config.toml
vocab_size = 2048
norm_eps = 1e-06
batch_tokens = 32768
Below are experts of layer 2 (counted from 0) of a mixture-of-experts language model. Rows are named up (a neuron's input weights, with its number) and show model dimensions 0-111. Each number is 128 + 24 x the weight over its row's rms, rounded and kept within 0 to 255.
Before each expert's rows: "gets" lists some tokens that make up at least twice as much of what it gets as of all text. This comes from a sample of Wikipedia text that the model never trained on. Tokens count by the router's weight.

# expert 3
gets: " ", " re", " a", " S", " co", " E"
up0 [ 79  79 167 150 175 111 141 120 155 130 115 157 173  88 145  84 140 109 131 114  98 128 148 114 129 132 122 137  90 136 123 132 118 113  98  73 141 161 133 158 133 155 145 109  98 137 142 141 143 135 140 109 148 130 114 158 152 171 153 151 162 149 129 167 127 144 111 103 156 192 146  83 121  86 108  90 118 129 133 147 125 153 138 142  85 128 140 158 147  75 115 111 151  95 120 129 158 160 132 158 130 144 153  90 136 110 135 107 109 187 109 130]
up1 [144 130 104 173 146 127 136 131  93 113 125 125 131 173 109 146 111 121 113 108 114 144 142 160 107 129 114 153 158 152 151  33 101  79  77 163 121 129 117 112 118 136 103 150 132 151 163 158 127 137 113 129 133  98 124 117 121 129 112 125 114 126 114 112 142 142 168 142 105 116 151 125 105 141 109 143 131 127 178 139 101 131 120 166 147 176 141 137 147  94 111 126 118 125 112 111 116  80 156  83 136 118 142 120 192  97 136 123 131 119 108 121]
up2 [141 106 124 108 110 126  70 146 155 106 144 116 124 128  93 147 131 144 146 138 151 141 109 154 133 155 114  86 174 137 124 165 118 117 124 203 138 136 184 107 127 114 105 129 127  79 154 128 124 150  99 159 116 133  91 114  75  92 142 136 132 135 123 150 145  86 107 121 121 118 153 160 151 130  97 115 169 123 112 129 137 117 104 124 129 145 175 154 132 113 160 128  95  94 134 139 144 137 132  75 173 100 178 104  95  98 153 115 122 114 150 134]
up3 [106 133 108  63 165 151 122 152 137 126  97 161 105 157 158 107 114 124 168  99 133  88 129 148 116 143 129 115 130 106 114  84 115 152 106 162 150 111 105 117  93 125  80 121 101 106 113 140 153  96  79 136 138  95 122 152 120  83 105  78 146 104 119 130 123 138 120 160  91  91 109 125 145  78 126  97 136 150 163 103 120 127 162 129 105 100 136 116 138  80 131 103  89 141 107 152  88 145 107 124 108  78 146 117 129 118 138 116 124 142 115 106]
up4 [158  93 128 146 132  92 141  96 117 138 112 120 105 121 178 114 135 131 123 127 138  86 154 137 155 106 113 141  60 160 147 149 114  80 104 168 149 119 156 156 158  72 130  93 117 138 113 112 144 141 193 114 132 152 108  92 165 141 110 163 102 142 123 177 148 147 126 142 137 149 130  77 106 158 148 102 123 144 119 137 118 120 155 142 140 120 108  90 128 143 146  90  78  97  85 125 125 137 153 121 110 159 103 133 116 134 111 145  98 105 155 151]
up5 [112 104 162 154 102 107 120 144  93  87 110 145 133 157 112 102 119 153 149  90 101 146 155  91 148 196 124 112 115 128 112 147 141 114 142  65 110 159 153 155 164 103 159 113 104 136 111 119 115  93 134 138  95 136 131 124 138 116 134  79 113  89 127 141 120 123  96 140 159 152 127 180 126 143 142 117 170  94 114 122 128 101 151 130 100 117 140  66 157 136 136 132 124 142 154 113 130 117 141 121 112 113 122 117 115 115 123 112 129 153 160  93]
up6 [153 180 151 155  97  91 170 122  85 130 142 139 153 126 136 103 156  92 113 107 119 111 122 144 147 140 160  92 137 133 118 113 146 119 143 141 110 123 155 142 119 160  97 137 119 123 118 119 166 159 127 128 125 100 124 143  92 137 138 154 120 160 152 150  94 114 127 181 125  98  62 103 143 136  76 122 159 128 105  81 152 111 123 164 160 146 134 156 125 142 150 215 123  99 131  87 114 116 139 112 128 146  73 115 139 158 123  99 163 130 148 107]
up7 [130  86 132 144 157 139 103 128 159 144 131 143 137  95 128 176 118  97 150 122 189 137 154 102 135 106 131 166 103 129 120 123 117 174 143 136 116  95 137 109 101 134 141 130 143 129 137  90 163 142 169 114 137 107 109 140 145 149 109 111  99 126  77 135 134 156 148  96 116 114  95 110 118 100 116 132  77 123 146  98 135  99 144 164 134 166  97  98 130 137 121 122  95 143 122 142 131 159  96 125 119 121 140 133 140 117 148 136 114 159 123 109]
up8 [129 142 137 138 150 132 130 101 150 107 182 124 157 121 148 133 163  96 156 164 138  79 160 149 133 127 122 134 114 142  97 116 166 164 122 115 170 163 155 144 136 115 113 134  83 160 125 135  85 135 111 116 125  99 113 121 104 120 137 119 140  99 142 176 114  98  77 121  69  98  97 142 143 125 102 150 120 134 119 169 131 139 172 115 127 191 110 175 120 164 136  86 132 100 153 137 161 128 121 116 125 127 111 126 137 111 107 147 152 114 102 135]
up9 [ 88 129 146 111 116 147 118 108 131 139 164 127 137 169 112 137 131  97 118  98  98 126 176 115 120 126 136 123 138 131 107 156 106  96 126 168 143 121 120 118 138  71 146  93  89 139 148 126 134  94 128 114 143 136 109 158 127  99 121 114 125 143 107 134 138 157 175 133 133  95 127 115 149 116 165  76 101 107 155 163 135 149  99 123 114 169 155 120 143 147 108 178 128  88  97 153 116 139 125  96 115 142 123  94 108  83 142 153  92 131 124 152]
up10 [139 139 134 143 134  92 140 145 139 119 138 177 121 129  99 129 124 111 175  78 151 131 170 142 125 164  79 143 125 129 102 155 125 155 149 119 168 129 163 134 168 125 129 154 166 144 133 145 137 128 138  94 117 167 175 136 164 154 145 118  97 139 134 137 148 138 109 100 118  92 111 139 126 133 118 147 187 144  95 104 123 109 146 102 103 100 134 135 145 138 122  99 116 142  97 143 149 101 115 123 138 107 133 176 171 129 101 106  91 128  84 144]
up11 [106 136 116 121 150 144 130  92 140 125 135 125 162 153 157 103 133  96 117  79 129 123 153 116 121 134 154 106 129 158 124 141 130 119 145 131  77 101 110 142 130 168 110  95 142 177 116 140 148 153 104  78 141 100 110 111 134 142 115 151 137 135 135 113 139 129 142 170 134 111  55  70 158 111 162 105 171 116 131 104 188 104 120 143 177 122 126 155 169 122 106 188 126 121 162 109 109 108 147 131 141 100  80 139 116 113 147  98 169 106 134 140]
up12 [138 139 136 117 129 131 164 116 166 145 161 110 119 136 113  95 111 128 138 155 117 156 120 109 133 113 154  86 116 151 142 102 127 151  82 115 151 130 109 163 129 145 106  98 120 105 115  85 161 116  79 160 130 143 123 132 124 128 105 185 172 106 130 133 130 137 132  66 108 144 115 138 116 145  89 146 121 125 154 122 116 121 148 123 146 139  90 123 107 143 116 109 123 136 146 123 136 140 121  96  96 120 134  86 147 146 152  71 120 100 109 150]
up13 [135 136 120  92 145 158 148 142 159  97 166 100 140 148 132 136 133 138 145 117 152 139 122 152 154 113 117  74 118 164 121 166  80 112 132 173 102 116 128 147 124 125 116 152 145 141 126 157 105 110 120 129 161 101 112 142 160 148 122 151 141 170 149 137 130 108 138 146 125 156 119 140  80 106 151 132 134 119 140 133  62 118 168  95 136  94  91 146 112 148  75 105  91  82 117 121 103 126 132 171 119 114 114 136 142 157 159 138  79  71  76 113]
up14 [127  79 139 143 144 112 216 137 110 104 163 133 105 173 142 159 107 103 138 114 101 133 121  80 124 121 153 115 127 108 140 121 132 119  62 128 157 132 149 119 148 110 120 119 152 116 168  82 111 131 133 146  95 117 161 112 144 126 159  95 109 135 120 133 102 149 120 121 120 103 123 104  79 142  93 158 120  92 135 128  89 134 161 176 151 140 113 121  77  93 126 139  96 143 117 124  93 140 110 121 131 109 106 146 144  86 168 142 107  89 141 133]
up15 [105  95 129 174 125 109 110 109 149 121 109 112 136 158 163 194 133 115 141  97 115 131 145 116  87 130 111 108 110 133 140 125 151 130 132 162 196 166 166 158 120 116 213 138 112 144 118 139 115 129 135 109 110 118 104 118 186 159 192 107 116 126 147 145 126 129 107  77 128 147 151 133 102 135  89 113 124 144 119  98 128  85 124  91 118 131  94 123 149 109 122 147 125 109 104 107 121 155 169 138 165 151  85 117 111 133 134 134 128 106 149 104]
up16 [111 142 162 147 133 126  81 161 126 133 130  65  95 119 112 144 153 122 158 149 109 163 164 132 132 120 122 129 104 149 147 167  94 171 145 117 101 175 120 127 110 172 140 128 111 133 117 164 103 147 121 136 117 156 146 141 114 138 106 172 152 120 111 153 127 100  99 144 123 150 102 110 115 107 134 152 111 109 101 135 119 123 109 101  72 146 141 141  77 130 117  92 132 129 147 144  83  94 176 121 153 122 145 137 133 155 104 123 148 102 137  87]
up17 [136 139 143 153 151 115 110  83 128 152  90 130 108 142  86 112 156 115 148 115 124 133 123 106 111 129 121 116 120 117 156 116 122 139 134 110 124  92 130  98 176 129 133 118 110 119 170 145 139 152 145 114 105 109 187  92 104  99 103 136 152  92 129 119 142 122 142 106 122 151 135 178 139 172 101 105 136 110 107 126 131 128  95 139 130 140 162 102 101 158 138 168 135 126 104 172 141 172 142 152 103 113 112 153 169 133 171  85 173 133 103 174]
up18 [156 151 157 139 116 155 162 111 149 134 104 127 136 160 153 140 112 130 104 165 129 127 139 135 170 103  83 133 123 109 161 121 126 155 137 131  91 132 115  64 145 113 102 106 118 104 137 153 152 139 147 122  95 136 159 146  85 137 118 119  93 155 117 112 116  87 140 146 112 124 138 114 108  87 152 139  98 117 144  81 132 142 144 120 144  87 155 112 150 143  94 159 151 135  84 134 140 134 151 115 138 128 143 158 107 115 125 141 147 104  98 122]
up19 [115 120 134 131 122 111 106 111  93 139 147 138 114 161 123  81 100 140 133 142 148 154 114 146 126 140 132 117 160 166 162 113 142 155 121  97  57 159  87  91 138 134 126 140 143 108 121 160 135 132 148 108 128 124  97 114 103 160 122 132 140 175  96 120 126 154  93 195 125 127  95 126 137 110 134 116 128 132 188 121 178 150 108 174 110 133 138 139 123 109 111 127 125 109 113 149 139 147  81  90 143  89 103 110 119 156 100 120 154 159 129 124]

# expert 1
gets: "s", "n", "d", "e", "k", "er"
up0 [148  82 147 111 140  96 152 132 127 142 114 131 157  76 142 119  58 113 123 107  86 115 126 141 152 109 111 104 152  99 155 160 143  91 139 114 133  80  90 142 102 166 140 176  83 152 157 100 147 135 135 153 105 133 135 153 129 124 164 153  89 173 139 118 108 125 115  90 127 104  99 165 101 120 168  93 140  88 115 153 111 167 110 147 102 149 148 127 121 116 126 173 110 160 111 144 115 193 113 134 145 115 113 138 154 144 124 136 132 108 139 135]
up1 [147 144 100 124 107 156 146 110 126 131 157 168 145  98 109 110 119  95 153 136 105 140 106 100 136 141 118 154 145 110 108 169 189  89 126 121  98 111 151 169 135 103 140 107 142 113 117 103 158 154 120 152 112 148 126 156 174 149 151 142 135 120 142 128 167 130 114 132 154 146 114 139 142 124 139 112 130 156 177 110 170 124 138 120 103 138 114 166 122 111 119  99 136 122 136 138  78 164 178 124 113 116 118 139 126  93 163 113 128 129  95 142]
up2 [158 109  77 137 151 123 126 164 150  98 149 156 152 121 118 126 123 123 131  94  94 178 157 157 147 162 107  76 175  93  91 141 147 118 155  91 140 134 133 115 149 133 120 167  67  80 168 118 145 143 102 126 134 146 145 122 104 125 118 154 113  94  90 104 141 154 128 123 110 164 115 133 139 108 161 120 168  96 153 156  93 141 122 127 102 126 139  90 131 145 101 124 124 121  86 162 116 125 118 173 133 108  94 122 111 131 137 113 137 157 156 134]
up3 [133 152 134 166 118  75 155  81 161 114 117  75 109 111 127 124  99 102 136 137 180 114  88 112 146 161 164 105 112 135 162 137 104 118 172 123 112 139 120 126  90 110 106  97 137 141 148 171 125 144 130 106 110 132 123 126 135 132 113 112 101 120 126 114 138 107 147  93 109 101 162  74 163 118 139 102  93 129 137 137 153 127 157 120 127 139  70 129 120  83 141 151 129 118 140 153  85 113 165 118 119  57 114 123 137 123 163 138 131  85 168 129]
up4 [129 115 148 119 148  72 112 117 122 144 119 127 125 122 145 140 123 149 108 148 106 150 138 134 100 113 109 147 139 137 154 148 126 158 129 113 115  96 102 109 115 159  93 118  98 138 146  98 138  94 127 161 118  90  97 154  75  83  97 107 116 126 121 166 140 170 154 105 116 155 165 145 141 117  96 120 149 147 141  99 102 109 126 130 131 151 140 107 155 124 134 165 107 111 166 129 135 142  99 200 122 106 127  89 193 118  84 132 151 127 158 128]
up5 [122 142 147 125  67 158  99 124 113 116 141 122 159  61 104 111  98 140 165  65 153 148 166 142 133 153 162 146 141 148 134 127 140 127 109 146 133  90  96 138 105  92 134 128 131 100 145 106 143 136 119 115 139 131 149  95 155 120 115 128 142 144  98 119 151 134 119 105 124  94 144 178 142 124 136  52 135 153 150 166 115 129 113 133 148 139  97 137  92 153 124 152 132 113 101 130 140 133 144 146 115 131 151 173 152 117 140 111 115 169 118 112]
up6 [139 119 137  93 104 121 122 153 111 152 129 106 118 177 118 161 126 179 118 138  92 147 151 159 117 105 113 144 130 106 126 137 186  93 116 129 168 121 143 114 157 128 147 146 138 144 121 100 130 176 128 109 116 144 144 111 133 138 131 187 147 155  89  94 113 118 132  86 152 100 143 152 111  91 144 100 102 119 190 117 147 133 145 128 115 141 124 178 151 102 139 100 123 106 108 129  89  71 110 141  98 125  81  93  86 107 129 162 159 102 108 107]
up7 [116 142 163 117 147 146 133 127 144 150 122 116 119 120  96 156 174  86 132 135 121 171 116 133 110 106 153 149 131 121 121 118 113 170 184  93 106 129 158 135 172 133 150 144  77 141 190 138 133 137 132 148 112 139 139  91 112 105 106 127 127 144 180 116 132 134 114 149 104 135 152 159 135 123 151  89  91 122 129 133 153 149 164 138 174 122 119 158 101 138 120 133 125  78 123 153 106 137 141 116  96 106  86 133 145  81 145 122 142 152 112 164]
up8 [105 155 152 169 128 136 142 102 141 144 155 104 130 148 104 104 135  94 130 125 123 105 164 138 141  83 174 132 105  92 151 101 121 158 115 107 135 101 132 112 132 138  88 108 134 134 144 141 153 186  96 107 143 154 146 173 178 121 119 128 158 147 130 133 134 122 144 130  88 143 150  97 115  99 156 142 155 159 124 117  46 107  98 136 108 126 124 137  78 106  91 145 158 129 104  99 165 149 168  89 125 156 137 141 104 131 145 174 130 126  80 104]
up9 [155 121 151 107 107 139 135  93 126 119 179 162 114 129 118 177 119 119  76 101 125 142 141 139  94 124 148 151 100 134 135 153 109 134 138  97 128  45 136 170  80 169 133 138 110 151 132 121 116 147 131 133 156 140 172 142 105 111 142  99 122  59 148 133 164 133 161 121 119 149 133 114 151 136 144 136 137 135 152 170  70 136 139 131 105 107 141 173 113 148 126  85  96 163 173 134 153 114 150 133 159 123 129 159 136 171 111 141 140 149 158 127]
up10 [142 109 147 100 117 138 127 161 151 134 167 103 150 127 134 174 139 142 147 165 159 169 155 142 137 114 136 125 133 127 143 144 127 137 104 121 124 195 136 118 150 114 137 169 115 101 125 126 169 115 108 119  81 107 114 191  85 129 163 119 171 134 126 158 129 161 120  73 148 121 101 138 175 115 117 107 123 126 137 144 113 113 140 153 155 131 101 127  73 122 165 146 112 141 123 132 137 191 144 118 118 114 112 128 131 152 164  80 146  99 151  98]
up11 [131 136 110  99 110 138 172 151 130 137 130 144  94 172 174 179 140 118 146 103 122 142 110 169 140 123 112 125 148 139 130 110 160  99 135 108 151 157 113 117 149 104 114 107 130 125 138 125 162 156 116 106  93 117 125 124 160 166 161  94 158 114 127 132 101 117 179 111 162 167 103  81  99 133 104 128 147 120  91 151 133 130 133 102 114 147 172 151 142 180 131 148  85 158 131 140 143 128 149 131 131 129 134 120 104 131 150  67 165  90 151 139]
up12 [125  90 141 190 118 138 126 119 130 106 134 150 149 116 129 116 159 106 123 149 140 160 118 131 154 150 127 134 153 104 112 165 146 144 139 117 143 140 112 126 141 118 105 164 153 135 176 106 110 145 112 121 130 161 145 132  83 155 123 148 144 103  96 138 159 124 126  56 121 144 126 141  85 141 127 152 120 121 163 153 145 149  88 109 110 141 165 119 141  70 145  83 131 100  56 172 151 100 113 107 165 131  96 118 137 127 166 104 109 128 123 129]
up13 [133 102 126 126  93 125 152 138 133 149 128  86 144 100 103 129 134 123  99 107 102 127 143 156 144 116 116 147 149 107 104 143 103  92 119 129  98 127 163  78 115  95 135 127 122 129 160 132 146 141 152 125  84 167  99 137 126 137 133 136  98 167 130 124 119  89 112 163 132 149 114 149 126 120 120 122 150 151 123 131  72  98  95 152 154  90 144 186  98 153 102  89 114 116 134 118 148 126 169 151 125 117 109 110 105 121 125 105 133  92 165 168]
up14 [104 168 115 132 113 128 126 105 152 168 136 136 123 137 135 150 121 149 127 152 118 132 165 151 123 127 125 100  98 101 127 125 140 137 107  75 148 106 113 178 173 120  82 100 106  95 122 143 122  97 165 133 132 129 118 107  89 149 149 108  94 143 139 141 147 142 122 120 119  92 170 112 133 109 127  91 110  73 172 178  98 109 136 144 121 150  96 148 107 148 132 136  90 126 112 146 131  91 138 123 148 120  95 140 135 138 133 134 174  88  92 127]
up15 [102  91 121 134 103 111 157 146 129 161 118  82 145 116 162 155 121 106 133 146 117 132 105 128 137 136 145  99 123 124 129 126 158 114 125  96 101  86 113  96 115 107 101  69 155  96 152 130 132 132 130 169 153 103 109 140  94 114 139 171 126 123 131 133  72 140 150 113  89 136 102 135 128 157  85 126 171 127  78 105  93  99 111 150 149 151 118 140 147 139 123 111 128 141  87 146 158  69 125 116 125 116 128 158 107 152  99 147 145 149 120 127]
up16 [131 162 153 149 155  73 139 121 114 106  95 138 171 137 130 136 155 134 114 161  95 126 139 154 125 175 150 175 128 146 116 150 118 163 116  86 138 100  97 139 137 127 135 146  87 105 153  98 152 165 149  77 105 140 148 146 152 113 143 133  55 113  96 140 102 127 167 141 108  80 110 139 135 137 169 186 123 117 157 128 137 122  89 118 133 124 116 138 126 153 142 125 152 117 130 114 136 133 131 116 144 166 114 118 134  72 174 143 145 123 157 132]
up17 [156 158 127 106 151 132  84 105 136 137 153 108 141 118 135 153 119 110 146 107 102 149 121 111 154 110 117  97  94 154 137 170 133 163 169 102 146 136 139 138 165 115 109 122 141 139  78 142 120 130 120 150  51 123 114 113 186 121 153 144 156 146 104  96 114 121 128 182 131 132 122 103 176 134  97  97 128 133 165 177 142 123 115 142 121 154 117 127 141  99  89 101 151 140 151 133  99  78 143  83 132  90 135 153  95  94 133 102 145  79 167 118]
up18 [169 140  89 124 102 130  78 144 150 114 128 132 142 155 119 140 125 161 134 133 178 189 132 112  84  96 131 167 136 134  86 137 132 146 121 126  98 108  80  94 146 157  93 148 105  97 116 133  96  78 159 132 127 122  94 166 108 147 159 113 116  86 184 104 105  83  99 111 134 122 139 160 154 139 163 115 130  75  99 162 121 170 171  84 111 138  81  78 129 140 103 104 138 100 125 131 134 137 161 131 139 138 138 131 168 133 164 137 135 149 103 105]
up19 [152 144 131 123 136  90 135 126 110  93 151 149 112 142 141 115 166 119 141 117  90 142 143 127 110 158 112 131 125 106 155  99 154 112 111 172 128 156  98 139 116 165 113 153  82 125 111 129 103 130 144 146 130 120 110 136 144 125 129 168  78 130 136 104 157 159  99 171 158  76 123 113 156 105 113 131 174 168 140 116 154 155 187  82 125 111 116 111 122 109 140 156 158  99 118 117 121  75 125 161 151 123 114  95 131  88 140 119 124 127 105 122]

# expert 2
gets: " |", ",", ".", "\n", ":", " the"
up0 [106 120 115 172 186 156 147 125 135 120 129 132 141 143  93  87  92 155 140 116 128 190 133 131 117 148 160 144 128 129 117 112 114 136 132 165 128 117  98 167 103 113 107 180 130  98 104 166  92 112 131 105 106 118 148 112  80  84 112  92 134 127 144  53 145 123  94 151 151 141 136 113 161 136 113 152 143 159 145 158 140 153 152 155 115 134 141 152 147  94 106 138 133 124 138 123 104 135 184 130 140 149 153 126 135 121 132 144 152 103 151 132]
up1 [153  85 100 123 120 149  97 125 109 116 133 148 116 109 139 105  87  86 156 141  95 131 125 116 112 115 132 157 109 149  98 113 165  83 140 123 150 134 119 138 139 145 125 124 162 142 120 109 109 184 163 114 131 122  74 157 138 149 146 157 117 107 129 142 146 131 114 125 159 124 149 115 136 134 128 118 134 123  70 150 115 113 155 145 117 126 120 152 107 173 144 144 133 153  92 130 191 106 157  98 147 141 139 138 128 157 111  72 112 108 119 166]
up2 [107 120 131 124 110 176  95 159 119 124 146 133 190 104  84  98 158 130 127  81 122 152 127 113 121  84  70 167 139 135  78 109 126 133 107 121 103 130 116 146 123 147 119 147 123 143 126 158 138 114 129 152 129 111  78 126 129 103 108 146 151 117 154 109 132 103 129 126 123 143 166 119  82 123 124 117 124 140 167 118 126 165 139 118 151 152 124 155 136 157 100 140 146 112 116 140  82 140 125 139 101 164 164 107  98 119 130 110 152 109 154 108]
up3 [134 155 174 125 156 148 144 108 115 129 127 143 132 109 113 114 112 102 106  85 148 122 117 123 114 113 109 187 115 137 114 182 164 136 125 117 121  92 155 109 117  77 127 125 131 130 156 116 150 144 118  83 123 152 122 143 169 150 123  87  98  95 177 124 124 126 112 136 132 129 118 103 177 121 185 120  99 158  98 135 164 137 143 106 140 136 173 112 148 134 193 156 143 142 103 131 100 104 147 161 121 105 138 134  90 138 118 116 156 126 129 154]
up4 [136 124 116  92  72 120 123 126 155 131 115 162 108 105 124 105 119 121 152 149  63 102 134 131 137 177 105  85 101 177 139 109 134 121  48 130  88  78 155 118 124  89 156 137  97 138 175 137 130 134 111 117 145  89 162 156  90 132  99 140 123 138 112 124 115 112 141  96 124 131 129  86 143 135 140 143 167 141 130 118 107  78 149 121 175 131 150 117 121  92 117 136 150 136 116 129 121 143 120 147 141 121  85  92 128 119 102 166  95 151 116 134]
up5 [114 133 130 113 155 105 131 119 122 110 121 131 126 116 146 136 127 115 170  92 157 107 113 128 117 169 149 122  94 139 176 124 146 159  79 118 113 108  81 168 122 105 114  91  92 161 108 161  90 110 136 112 125 173 128 178 141 119 136 100 114 154 133 135 189 106  92 148 179  96 154  74 120 100 128 104 133  89 139 114 127 125 137 124 107 129 166 125 103 130 101  73 157 112 126 141  95 149 123 121 105 120 103 163 144 152 168 111  56 146 123 111]
up6 [153 126 124 133 142 117 115 116 148 134 108 163 151 124 128 143 144 123 194 151 123 144  94 126 103 141 121 122 137 118 147  89 119 111 133  87 107 126  78 161 103 107 173 117 133 100 101 122 141 109  84 110 136 154 107  84 154 135 123 155 172 126 124 141 121 124 127 113  98 172 126 138  92 111 162  95 157 111 142 120 138 174 121 117 157 104 180 148 133 100 133 144  84  81 140 130 109 219 166 137 165 108 100 140 163 140 117 119 179 130  87 138]
up7 [132 120 110 112 103  83 154 125  93 110  88 157 113 151 143  85 102 116 116 125 162 118 120 136 157 159 131 139 136 141 120  93 103 129  91 157 102 144 182 111  70  92 123 113 135 119  91 140 169 124 142 134  97  89 110 146 148  92 122 124 116 118 161 122 142 134  83 168 124 128 152 120 123 132 125  95  78  85 118 155 148  92 167  92 130 118 138 132 123 138 149 166 174 137 145 112 139 153 114  93 137 150  96 161 124 130 145 123 151  85 143 109]
up8 [118 151 125 132 106 126 127 133 142 105 144 104 140 127 113 115  93 101 118  59 122  89 130 134 128 158 138 129 149 129 178 125 146  85 135 144 115 126  59 104 109  97 108 116  86  82 179 121 155  89 145 128 150 127 140 130 124 116 161 153  93 132 111  85 124 136 147 116 114 122 156 124 128 118 105 125 135  93 119 144  98 147 108 131 145 137 106 111 110  69 165 121 121 126 146 153 129  73 126 147 109 143 161  88 126 117 137 127 110 122  84 142]
up9 [100 137 109  95 133 100 128 108 103 100 171 120 117 152  99 151 111 160 130 144 136 115 108  95 135 102 103 139 109 135 146 127 136 151 151 133 135 120 143 111 161 140  78 154 114 174 106 132 190 132 130  75 162 105 136 177 140 123  94 124 147 115 116 103 165 115  85 118 156 112 137 122 117 101 123  84  81 128 123 199 191 131 107 133 137 109 127 132 157  83 135 120 138 133 112 189  88 107 119 119 154 143 153 138 119 115 149  93 127 163 128 123]
up10 [134 105 103 114 128 151 101 136 157 125 151 150 130 108 159 147 104 118 173  84 165 145 102 153 124 138 155 104 107 184 140 101 102 144 126 108  89 158 103  94 119 101 115 129  92 129 125 148 113 118 118  60 154  74 154 133 148 127 146 119  93 110 111  93 131 133 107 130  96  99 171 122 143 101 164 100 157 157 100 132 124  91 145 140 160 138  92 163  95 152 141 133  84 131 143 140 134  94 113 124 146  78 123 111 169 130 132 129 109 130 119 142]
up11 [145 133 100 131  94 162  98 122 100 103 126 123  95 122 145 145 152  88 104 140 137 138 129 137 154 205 126 153 148 125 159  89 111 165 105 124 146  81 102 111 144 133 121 161 134 131 154 111 152 135 158 129 111 133 143 186  88 150 129 152 118 120 157 157 114  98 170 108 106 135 138 144 137 121 140 135 155 135 157 133 127 129 153 144 136 102 166  76  96 145 136 158 110 131 100  95 155 126 170 119 124 159 185 142 110 139 111 140 134  87 143 166]
up12 [ 96 120 120 111 126 104 128  79 131 141 155 122  96 117 108 116 142 108 104 158 110 150 130  97 147 152  83 101 173 132 113 151 111 162  91 138 113 112 100 122 115  89 150 127 128 108 107  85 158 123 108 106 140 140 135 132 105 147 162 102 105 130 108 126 103 120  92 185 136 129 142  91  92 112 128 142 109 180 130 178 125 152 125  86 142 160 143  82 152 125 122 128 149 151  86 115 117  88 106 156 151 145 107 121 129 103 145  98 120 131 124 107]
up13 [151 115 142 139 135 101 134 154  98 156 106 149 130 124  98 140 104 137 119 105 116 117 102  97 117 131 148 109 129 159 141 137 139 118 148 119 185 108  88 111 138 152 156 163 126  85 130 137 112  95 115 111 116 116  94 102 123  99 136 117 119 158 121 115  97 135  88 137 116 154 137 101  73 122 130 128 107 145 178 176 159 161 115 106 159 158 114 135 161 112 167 154 137 131 177 148  94 106  76 120 143  96  80 145 146 142 118 174 124 121 125  96]
up14 [ 82 122 131 118 168 153 100 141 142  90 114 146 144 134 134 154 109 115  98 139 123 123 135 112 159 151 148 139 155 113 101 156  91 191 131  95 118 105 129  86 119 102 133 127 165 113 130 118 120  84 136 105 112 171 148 156 127 132 103 110 141 118 123  88 133 117  92  87 153 145 135 132 158 170 148 158 165 174 116 129 139 159 158 131 147 117 124 126 115  97  83 122 154 130 134 110 124 126 125 155 114 129 182 130 157 145 130 146 129 128 103 154]
up15 [152 159 165 106 148 104 152 109 155 155 132 125 138 112 116 133 151 132 161 104 112 141 175 176 143 131  80 129 120 129 125 137  78 166 141 173 118 123 100 141 126 123 138 147  68  85 137 114 167 142 136 129 126 128  91 141 112 127  67 146  81 133 104 142 126 124 125 126 115 155 110 133 138  72 125 132 128 117 146 150 138 134 170 137 130 112 132 114 139 110 114 168 100  72 116 138 126 173  99 120 162 158 115  94 136 108 115 147 157 145 155  86]
up16 [149 157 132 174  81 109 127  80 132 112 115 107 151 138 148  99 121 126 110 120 105 115 118 108 122 155  99 111 113 145 113 123 118 132 119 101 130 139  95 159 143 123 167 130 119  86 126 104 163 127 130 143 141 117 107 110  84 162 135 125 153 176  71 115 152 101 144 107 121 125 147 164 115 156 105 100 142 114 129 135 116 117 128 144 135 114 143 139 129 115 161 144 189 146  51 135 102  75 142 109 133  85 113 121  73 155 106 144 161 116 103 142]
up17 [118 106  85 117 126 103 123  67 138  86 125  98 144 112 155 135  72 157 146 132 122 130 173 148 109 124 135 180 145 132 110 118 135 141 129 147 116 147 160  99 111  97 152 131 109 131  85 121 158 138 157  91 101  98 117 119 128 116 113  94 152 149 125 144 140 119  84 113  75 132  87  98 141 102 170 124 121 114  97 115 107 123 146 153  84 145 114  83 109 124 131 134  82 138 140 159 122 154  99 117 145 166 110 101 161 126 101 158 132  99 138 130]
up18 [165 116 118 154 134 124 168 115 152 122 141 150 110 117 169 137  88  87 105 110 118  95 149 138 136 114 166 151 109 103 157 167 139 137 130 109 146 147 145 137 116 101 115 112 104  76 162 142 137 153 125 130 118  97 140 159 131 196 148 107 142 154 156 133  90 177  96 115 109 161 131  98 150 119 140 144 133  72 123 124 129  91 123 150 136 172 110 104 131  78 158 149 136 138 107  66 101 132 141 115  97 133 137 139 127 138 124 126 136  92 153 148]
up19 [107 105  91  98 116 132 100 145 121  84 172 137 127 117 134 140 138 129 121  90 172 102 133 162 159 128 123 116 107 166 128 179 167 121 147 134 142 172 115 121 161 109 118 113 111 107  83 126 108 141 160 134 150  60 122 127 110  96 156 141 117 148 102 156 126 152 121  94 130 120  95 170 112 130 155 118 147 118 146 117 135 115 116 162 139 153 148 169  99 122 118  80 122 133  98 129 123 113 147 111 139 135 110 113 134 119 112 125 136 115 105 140]